python train.py --d_shared_expert=0 --normalize_top_k=false --routed_scale=14.7 --lr_router=0.00105 --n_head=2 --head_dim=64 --qk_norm=false --parallel_block=false --init_std_qkv=0.0425 --init_std_down=0.0 --warmup_steps=200
Below are experts of layer 4 (counted from 0) of a mixture-of-experts language model. Rows are named router (the router's row for the expert), down (a neuron's output weights, with its number) and show model dimensions 0-127. Each number is 128 + 24 x the weight over its row's rms, rounded and kept within 0 to 255.
After each expert's rows: a language model's description of what the expert responds to. This comes from a sample of Wikipedia text that the model never trained on.

# expert 19
router [105 124 148 153 155 111 116 103 132 165 138 154 138 104 148 138 119 140 137 161 106 156 159 139  79  95 119 164 141 119 110 106 180 123 140 144 120 154  98 135 117 137 139  86  66 153 128  77  80 111 143 122 158 115 130  94 127 155 125 139  88 120 127 137 107  97 113 168 144 150 156  93 115 149 148 134 152 120 130  99 155  79 128 137 141 136 149 156 164 113 137 126  96 131 156 144 156 147 113 147 144 162 130  94 146 185 105 116 148 112  99 132 115  97 115 162 176 121 144 124 151 123  81 121 146 107 131 148]
down0 [143  95 138 139 151 112 136 182 145 126 131 131 142 129 115 134 100 137  92 147 131 115 146 128 104 141 144 139 144 110 118  88 130  59 140 102 105 119 107 138 116 110 103 126 121 130  83 141 123 117 110 107 135 132 115 167 129  91 148 134 115 189 141 113 127  98 152 112 115 103 137 127 132 137  90 129 125 143  89 156 143 126 149 166 133  89 144 128  90  87 127 160 143  98 124 149 112 174 107 154 132  95 150 137 130 133 153  56 129 150 157  92 160  94 162 126 183 111 129 138 167 163 146  99 130 125 165 140]
What it handles: Line endings in lists

# expert 49
router [107 143 151 161 159 147 110 126 133 118 154 139 156 123 120 168 118 111 135 122 114 101 115 130 144 106 109 131  97 143 112  93 136 143 101 138 130 110 114 117 118 150 117  90  86 106 103 120 130 121 131 171 116  92 126 129 125 121 124 127 133 136 181 137 108 141 166 132 118  87  99 105  94 203 151 137 128 142 133 122 203 137 128 108 122 165 123 161  90 103 145 104 116 140 153  52 126 144 139 127 105 123 123 134 123 127 119 154 164 121 158 157 117 146 109 125 162  99 143 125 155 100 137 185 152 121  79 156]
down0 [182 129 125 136 146 128 150 106 118 183 116 129 100 145 153 130 134 121 114 103  97 142 134  98 114 155 164 133 100 142 124 127 166  92 123 121 107  87 143 136 107 132 116 167 165 145 111 129 150 105 121 105 109 155 122 123 113 124 132 133 109 124  97 149  98 138 149  95 156 159 119 130 183 117 104 191 159 105 110 132 119 107  82 127  97 121 129  98  98  85 153 103 140 118  81 113 131 151 108 107 158 138 120 129  96 175  88 109 100 102 142 121 166 126 103 113 137 135 162 134 149 119 172 142 148 168 154 101]
What it handles: Diacritic letters, Turkish ğ

# expert 62
router [148 118 100 147  91 158 109 116 116  83 138 169 135 120 113 103 131 126 165 151 101 166 120 159 181 135 108  93  96 186 115 110 103 134 159  92 116 149 153 157 127 168 125 112 130 150 126 131 118 120 145  99  89 136 130 120 161 125 102 132  99 116 151 106 162 148 136 141 128 116 135 148 110 123 147 132 122 155 142 137 151 139  96 140 133 103 140 132  97  99 163  97 191 105 134 117 107 127  99 106 156 120 122 128 152 119 117 154 154 111 181 122 140 135  95 104 147  89 132  88 145  94 113 106  79  91  98 134]
down2 [125 146 129 153  92 142 105 118 111 183 142 120 186 126 140 133 135 101 139 128 108 108 100 103 107 125 119 161  92 170 128  76 109 129 121 163 127 111 137 122  87 147  86 153 117 131 118 161 153  98 123 124 117 164 141 137 130 184 137 132 129 106 146 114 160 111 120 156  79 106 145 125 143 126 118  92 125 132 104 101 132 147 178 147 129 133  86 143 153 113 125 147 131  82 118 129  95 170 132 126 141 121 132 155  91 133 123  96  91 164 128 147 154 142 149 128  84  72 118 141 172 134 122 156 167 125 107 119]
What it handles: Spaces before numbers

# expert 46
router [143 119 145 121 123  94 169 157 132 133 139 140  82 160 102  99  97 153 131 126 167 136 107  78 150 141 150  93 120 135 118 136 128 138 157 105 119  97 137 150 149 142 155 129 165 116 142 148 183  95 113  80  93  90 148 136 100 154 153 124 148 143 111 112 168 144  82 103 149 124 114 162 133 144 155 112 144  84 174 125 116 121 106 130 102 119 122  71 112 119 175  97 137 137 130 146 136  91 104 138 106 165  95 159 135 107 116 134 156 133 115  99 105 108 140 135 148 145 148 127 133 150 142 123  72 149 124 110]
down2 [127 103 141 170 141 135 197 147 145 146 132 139 103 140  97 104 133 143 166 121  98 117 146 125 148  82  98 119 124 133  89 101 132 149 137  91  73 112 148 187 157 169  87 109 125 141 169 105 125 129 169 137 136 111 112  93 102 137 112 109 106 160 142 110  92 145 137 118 148 126 121 132 138 133 130 144  93  96 150 141  70 103 148 154 126 156 144 114 152 120 134 129 121 106 159 122 124 122 114 126 103 114  82 105 133  91 129 139 141  91 111 171 146 148 134 149 159 152 146 126  85 115 151 170 121 139 148 130]
What it handles: Table cell pipes

# expert 28
router [120 122  96 114 114 121 181 113  94 125 166 155 139 104 133 108  98 129 103 140  83 126 113 114 136 138 114 120 148 119 115 133 140  81 149  97 124 125 101 154 114  92 178  95 121 166  64  96 160 112 175 131 108  93 144  88 128 150 143 119 157 119 112 131 110 117 114 128 145 120  97 112 113 115 149 131 104 123 149 164 121 174 116 137 178 106  98 149 116 115 146 105 135 137 157 156 142 118 151 147 107 145 162 106 154 122 145 125 159 113 100  82 158 144 101 160 172 167 118 151 173 128 121 101 132 125 114 129]
down2 [123 143 139 125 126 171 104  97  97 151 141 120 119 123 151 127 121 115 116 122 150 151 136 172 120 147 121  86 178 121 146 121 109 141 138 110 197 123 158 141 132 117 141 187  98 163 121 138 117 123 129 137 134 123 101 129 113 168 107  95 114 157 127 123 128 100 138 154 114 126 122 135 136 139 128  96  96 159 177 133 159 119 105  88 133 123 139 174 110 147 153 123 136 114 111  88 132 121 129 114 122 148 107 160 123 120 126 135  89 128 101 143 140 109 118 164  83  98 164 112 165 114 106 140  84  80 171  56]
What it handles: Medal table cells

# expert 54
router [130 127  97 158 120 163 103 135 131  94  80  92 132 115 176 160 112 101 159 133 168 164 131 158 127 127  76 112 148 132 109 115 155 110 119 117 182  96 147  87 122 105 147 147 125  97 118 159 169 126 114 106 117 145 120 128 134 156  93 105  98 134 108 122  81 118 131 139 123 166 154 123 151 162 158 138 160 101 162 135 141 156 148 102 122 135 143 123 149 170  93 115 121 109  94 153 155 120 143 131 175 100 135 109 130 127 101 126 111 160 156 163 146  95 162 151 149 148 119 115 124 126 113 118 107  78 123 115]
down1 [129 143 140 148 127 117 149  96 142  87 116 163 150 126 109 126 112 149 172 149 135 170  86 115  72 115 136 152 121 100 139 185 150 124 173 145 112 130 162 193 105 111 129 116  99 184 166 131 149 100 104 164 117 138 113 115 140 124 157 147 102 119 125 121  90 142 134 155  97 120 137 123 101 129  82 130 124 101 136  96 127 118 114  94 131 105 188 136 124 155 112 140 131 127  92 123  95 166  99 148 136 129 123 114 172 110 136 109 103 152 153 122 144 129 106 176 121 123  97 115 116 135 126 120 128 107 137  90]
What it handles: Pronouns, name openers

# expert 30
router [143 126 138  85 122 141 141 100 141  97 159 107 100 119 113 143  94  95 140  60 134 147 129 141  94 122 104 178 143 156 119 135 120 165 149 116 144 162 120 129 120 117 145 127 129 126 146 164 126 174  75 128 119 114 152 141 109 116 151 143  86 130  92  91 123  75 164 129 118 124 140 111 133 159 166 144 135  93 130 131 109 135 118 168 124 110 147 106 125  90 135 181 151 136 150 119 140  86  99 102 153 149 162 123 121 134 150 139 118 160 119 135 128 107 112  88 114 173 137 152 125 102 135 154 100 115  71 152]
down54 [131 130 133  93 124 115 156 125 133  89  98  92 158 154 138  86 133 143 125  94 157 146 166  88 131  94  95 118 113 132 109 131 117 140 143 101 109 155 139 119 113 113 123 149 123 115  85 114 150 124 149 112 147 121 131 189  91  86 119 146 118 113 126 160 123  65 132  80 177 159 129 128 128 109 133 138 107 130 150 140 100 158 115 107 122 152 171 161 159 130 199 125 107 107 133  97 140 130 110 106 172 109 126 112 123 177 139 155 133 158 105 102 127 141 127 120 144 120 148 121 131 134 107 156 136 104 133 180]
What it handles: Prefix pieces, per

# expert 27
router [129 126 119 145 108 127 118 110 121 134  63 141 134 116 124 118 128 127 171 126 146  77 122 144 103  97  96 136 130 115 112 159  99 127  76 150 141 123  86 117 155 161 145 146 149  98 120  81 127 161 147 149 123 131 146 194 133 150 108 165 100 181 131 159 140 139  93 137  92 100  93 175 127 157 155 144 104 175 180 124 105 111 145 109 123 144 129 159 122 107 145 134 126  92 117 106 133  73 134 137 130 126 139  96 125 163 138 135 136 145 145 135  94 140 143 148 132 107  98 135  97 118 142 142 123 121 157  93]
down0 [110 135 132 163 117 131 130 158 180 153 177 156 127 128 117 144  91 123 123 101 150 142  70 132 121 115 161 112 123  80 118 123 164 155 189 130 134 158 154 123 117 145 145 116 120  84 126 104  76 176 140 116 106 107 142 157 123 114 131 121 161 139 139 153 135  90 111 141 159 122 125 127 138 104  97 122 115 125 183 129 165 104 103 128 127 200  96 167 152  82 116  95  96 146 138 163  90 105 120 125  95 109 128 147 115 130 108 154 124 136 131 123 101 111 102 119 124 117 121 117 136 129 158 127 132 113 106 138]
What it handles: Early word pieces

# expert 15
router [133 105 119 138  63 126 132  87 118 142 100  97 166 116 119 146  89 153 135 162 132 118 162 123  84 115 107 157 165 131 101  93 104 107 118 165 113 143 108 154 143 117 116 175 145 111 136 121 146  90 150 143 119 162 111 127 165 106 139 133 119 127  84  96 122 141 130 155 122 124 106 118 121 122 115 131 131 123 135 143 123 146 143 106 133 121 173  98 148 161 109 170  97 147 132 136 127  73 145  83 186 105 152 146 134 148 116 116 154 103 106 189 151 148 146  94 149  92 140 114 152 137 150 122 103 127 165 122]
down1 [112 142 121  73 105 102 121 108 152 134 119 130 115 132 156 109 125 117 104 161 115  86 138 149 140 144 117 131 126 130 105 147 144 114 160 150 173 109 132 133 104  93 118 145 140 104  87 121 145 141 106 116  85 121 106 134 148 129 146 156  53 156 108 144  98 141 153 177 141 138 160 153 134 196 127  63 117 108 195 111 155 103 145 149 144  84 149 129 117 130 126 130 150 167 151 115 140 120 158 100 116 153 142 136 145 128 124 133 134 130 148 127 157  91  86 124 146 102 132 106 152 132 105 104 119 118 136  99]
What it handles: Pronouns and so

# expert 35
router [117 147 132  86 134 119  95 152 120  96 122  84 121 160 133  92 182 104  82 138 116 138 166 145 162 139 130 102 114 100 151 120 127 145 106 122 144 107 132 140 151 121 119 164 130 118  85 112 127 173 126 117 124 103 140 147 107 108 165 123 152 159  89 129 163 163  93 136 161 171  96 133 100  84 147 109 117 158  92 111 102 134 169 156 143 121 134 142  93 150 119 114 164 103 109 131  91 129 166 131 160 136 121 110 116 107 117 167 152 106 179 106 144 135 147 110  80 120 152 120 157 113 104 114 123 137 110 122]
down1 [113  77 141 117 123 117 154 135 125 165 142 111 140 154 106 134 118 111 133 148 108 119 102 139 123 155 150 122 113 132 106  79 126 134 115 150 117 177 132 157 142 158 163 117 134 155  81 127 114 153 124 174 165 121 128  91 151  84 107 129 129 104 164 139  73  88 118 107 131 122 135  93 142 121 154  99  87 171 148 146 135 154 139  52 128 167 123 146 149 161 169 142 123 103 176  93 156  95 143 114 137 114 131 117 136 147 107 126 118  84 108 146 120 135 130 118 149 138  98 147  89 120 153 146 133 132 111 112]
What it handles: Descriptive modifiers, word middles

# expert 20
router [122 159 142 120 149 109  56 129 136 129 103 109 126 182 134 137 144 121 134 170 136 103 126 101 153 141 150 142 105  92  84  95 123 120 129 175 144 135 163 168 141 156  89 187 142 110 165 126 155 147 169  90 144 121  98 179 116 140 120 105 124 105 118 136  98 134  99 111  84 140 133 126 133 115 139 107 130 160 116 158  85 134 155 163 136 132 120 134 119 110 116 121 134  89 124 125 111 131 100 113 117 146 146 134 161 132 117 125 173 158 163  94 119 134 146 113 123 146 111 125  89 138 100 121 141 128  69 119]
down1 [135 147 116 136 147 156 110 133 160 105  78 119 123  77 126 118 121  99 109 166  99 126 143 143 103 151 117 165  96  96  87 160 137 128  95  93 125 120 114 146 137 122 132 133 121  82 139 110 114 152 159 120 114 133 106 141 176 140 117 100 108 116 104 111 104 159  93 151  77 122 131 127  87 109 135 153 134 148 126 150 120 119 154 171  94 173 123 100 126 120  88 138 158 137 103 144 172 165 138 144 119 121 121 126 118 130 136 146 146 136 154 126 141 150 147 127 123 134 107 133 121 144 166  73 208 106 160 104]
What it handles: Political and place adjectives

# expert 21
router [129 143 104  86 137 118 128 143 109 113  89 155  91 117 161 127 167  90 110 134 166  97 122 132 181 110 141 133  85 117 163 108 111 139  92 138 163 109 116 140 159 142 107 134 158 114 112 145 130 171 151 153  94  87 152 142 111  89 133 112 111 146 158 174 137 133 136 118 142 107 108 160 116 124 138 178 137 120 148 164 167 126 124  75 146 162  93 106 115 123 125 141 110 118 125  75 121 118 124 140 128 113  81 130  79 120 156 177 164 158 127 117 125 141 130 105 107 124 137 139 123 118 134 158 148  92 112 136]
down0 [ 99 151 142 151 145 149 114 116 140 109 114 161 117 120 105 152 156  91 119 143 146 129 107 109  95 126 128 149  98 135 118 148 137 150 113 130 131  80 135  91  81 158 151 127 131 133 146 152  98 165 120 202 121 117  86 106 118 130 135 161 120 129  99 105 116 139 143  85 118 142 112 112 116 179 100  98 131  97 180 138 154 149 142 143 129  90 104 107 162 105 108 147 141 107 124 111 171 126  85 168 147 116 128  88 105 141 123 123 117 142 175  99 173 161 136 109 124 171 120 163 151 108 113 137 139 131 111 110]
What it handles: Mid-word pieces, taxonomy tables